Weights of a small mixture-of-experts language model, trained from scratch on English Wikipedia.
Size: 9 layers, width 192, vocabulary 8192, 39.8M parameters.
Experts: 192 experts in each of 9 layers, 32 GeGLU neurons an expert, 3 picks a token.
Training: a variant of Adam for the experts, 405M tokens, 6173 steps.
Below are experts of layer 4 (counted from 0) of a mixture-of-experts language model. Rows are named router (the router's row for the expert), gate (a neuron's input weights, with its number), up (a neuron's input weights, with its number) and show model dimensions 64-127. Each number is 128 + 24 x the weight over its row's rms, rounded and kept within 0 to 255.
Before each expert's rows: a language model's description of what the expert responds to. This comes from a sample of Wikipedia text that the model never trained on.

# expert 54
What it handles: Nationality adjectives describing people or works (Australian musician, Canadian mathematician, French Open), plus heading equals signs and year commas.
router [128 133 107 140 103 132 157 157 138 112 158 150 171 109 119 116 171 134 101 111 116 142 143 132 103 102  94  81 128 128 129 132 123 152 123 151 159 143 140 137  82 115 147 105 151 118 123 139 121 173 149 130 131 127 167 155 136 164 142 121 119 144 122 178]
gate0 [149 106 109 160 112 139 120 208 147  98 132 126 127 132 136 129 146 159 134 135 104 175 162 125 110 150 143 159 142  57 116 100  78 139 110 146  97  93 168 125 147  88  98 100 153 133  54 137 123 120 160 152 141 136 185 149 110 153 131 161 106 109 105 109]
up0 [165 110 172 199  95 101 161 189 109 118 120 120 122 137 103 111 127 142 143 116 136 176 155  93  82 130 130 152 124  88 122  82  81  95 128 119 110 115 147  82 111 130  96  90 151 141 124 128 148 120 133 161 151 123 134 140  99 122 116 137 118 117 129 116]

# expert 61
What it handles: Opening double quotes starting song titles, quoted speech or citations, as in "All Night Long", "We have to be careful.
router [145 159 135 131  98 110 161 153 100 133 144 153 149 115 110 127 150 151 111 124 114 125 138 125 125 102  66 126 150  84 116 164 142 121 142 157 146 157 116 177 138 148 137 128 142 127 123 165 132 155 149 138 132 113 156 126 165 174 128 121 108 139 172 161]
gate0 [ 99 105  92 105 154 165 145 150 162 135 121 145 171 137 157 150 123 101 131 156 125 133 111 124 135  99 124 104 144 121 146 122  88 126 109 176 138 133 128 138 140 106 129 146 173 136 162  87 134 139 118 137 156 108 169 147 142 136 146  98 144  98 117 130]
up0 [104 116 118 150 137 113 123 138  84 140 158 149 120 120 133 171 132 159 126  99 118 179 115 112  96 152 145 103 127 122 129 114 122 108 149 191 114 123 135 136 167 122 100 131 135 133 115 179 134 112 136 157 101 147 100 146 106 133 134 124 141 168  93 149]

# expert 23
What it handles: Opening stems of common Latinate nouns, cut before the suffix, such as Fac(tory), Studi(os), facil(ity), Servic(e), softw(are).
router [101 150 118 104 114 127 148 160 129 111 117 157 145 121 112 105 160 116  34 102 146 129  92 121 127  82  88 141 127  75 107 128 126 119 129 120 129 115 136 146 119 101 120 104 161 121  92 155 142 154 156 122 113 107 141 142 205 171 128 139 111 142 174 172]
gate0 [110 154 114 163 117 118  88 128 109 173 136 124  93 151 112 118 125 150 139  69 164 118 135 170 141 129 138 122 133 143 111 131 126 130 139 136 123  82  94 123 140 115 125  85 143 129 132 138 128 128 177 119  96 113 109  97 104  96 171 120 143 135 157 144]
up0 [119 151  86 145 124 133 110 143 128  98 133 110 153 141 113 150 110 110 158 134 150 187 181 124 145 184 179 130 116 121 159  92 139 111  96 108 165 129 150  95 125 137 147  93 135 116 153 132  85 137 121 166  96 171 140 124 136 107 111 104 138 141 117 116]

# expert 31
What it handles: Pipe separators between cells in number-filled stat tables (league standings, player stats, election figures), also semicolons in dash-filled stat lists.
router [103 132 128 112 147 138 124 135 114 116 105 145 152 158  99  68 178 132 123 120 106 107 107 154 123 115 104 112 143 107 127  97 125 135 159 153 118 174 138 176  70  99 113  98 144  97 126 144 135 161 132 131 144  85 137 140 134 165 151 116 139 146 129 162]
gate0 [116  98 154 155 134 110 129 113 117 107 139  96 125 166 119 119 103 113 126 140 100 139  95 115 134 136 161 127 111 114 164 123 109 107 157 185 118 124 122 158 130 110 128 202 106 125 120 135 116 105 143 158 121 116 119 154 147  81 139 166 163 139  57 102]
up0 [138 167 121 129 102 147 122 158 142 153 101 141 113 113 132 118 155  95 111 118 119 162 152 106 105 134 107 155 188 120  82 149 101 138 115  98 117 152 130  97 117 153 112  80 123 111  98  94 160 142 131 114 135 156 162 106 119 109 144 115 112  85 137 163]

# expert 4
What it handles: Colons, dashes and pipes right after a field name or heading in infoboxes, lists and tables, such as Genre: and Bulkheads:.
router [132 132 124 167 117  86 142 118 121 114 104 186 116  98  91 104 167 141 140 144 107 140 117 143 142 118 127 162 150  96 148 120 115 124 115 155 135 134 115 146 137 160 106  88 156 116 104 133 124 149 150 114 114 118 145 133 171 167 159 110 136 137 154 183]
gate0 [128 161 140 165 110 130  96 139 104 135 148 170 116 126 126  97 147 142 160 127 134 153 129 122 165 139 140 122 132  93 153 143 145 101 112 125 125 112 112 140 146 170 107  97 138 101 116  90 141 121 204 119 123 131 110 122 139 137 168 148 116 117 127 126]
up0 [116 111 112 155 111 133 115 127  87 137 141 130 113 124 105 158 135 148 138 108  89  86 170 143 109 102 128 105 122 130 126 106  99 144 161  94 184 117 125 155 119 115  99 131 128 106 101 145 115 110 172  98 116 117 181 125 113 103 139 132 124  90 102 112]

# expert 30
What it handles: Inner word pieces such as for, ew, qu, vi, tw, ardi in fewer, forth, Coquard, Flávio, twin, guardian.
router [132 122 121 106 132 116 138 105 120 117  59 137 138 106 118 110 154 107  69  91  97 144 107 118 129 138  82 113 130 110  93 110 101 142 143 116 110 124 133 146 117 132  89 110 141 160 100 181 119 149 106 131 148 109 130 128 187 160 153 137 158 137 169 130]
gate0 [166 137 129 132 111 142  98 100 157 128  96 145  99 134 136 158 160 117 134 152  99 176 162  79 139 131 128 151 129 151 128 157 132 111 154 143 131 169 117 140  99 154 121 134 144 147 167 154 197 188 159 161 125 109 126 148 144 130 121 185 115 137 128 107]
up0 [ 99 125 102 144 121 117 120 151 149 133 126 136 180 132 159 107 104 111 159 156 139  91 125 103  94 120 129 150 153 115 150 144 107 129  85 135 114 116 166  90 122 115  95 154 169  96 115 133 121 135  92 124 143 105 130 138 152  67 104 128 128 114 103 152]

# expert 37
What it handles: Short letter pairs like el, an, en, le, il inside foreign or uncommon proper names, as in Hornbostel, Montaner, Pendleton.
router [136 156 116 113 100 122 131 113 122 100 117 158 175 140 109 125 181 105 121 121 112 131 128 133 159 120  88 112 140 138 142 100 145 142 155 127 120 124 119 147  87 118 144 118 160 117 115 128 120 157 163 139 135 124 126 111 181 149 125 145 116 130 138 124]
gate0 [103 106 143 154 168 113 115  92 135 170 118 165  93 134 133 133 148 124  95 146  59 135 112 153 157 135 103 142  85 130 104 100 120 152  80 120 113 113 175 113 143 137 138 143 112 170 121 111 120 116 113  95 115  90 113 110 138 142 105 113  76 125 137 109]
up0 [100 119 119 122 135  89 150 178 130 106 155 120 127 121 169 156 100 131 129 156 163 117  98  87 130 131 122 148 169 112 145 144 128 135 176 118 161 135  96 142  59 147 136  82 179 102 104 124 123 172 136 138 126 152 139 112 144 118 143 139 146 117  65 124]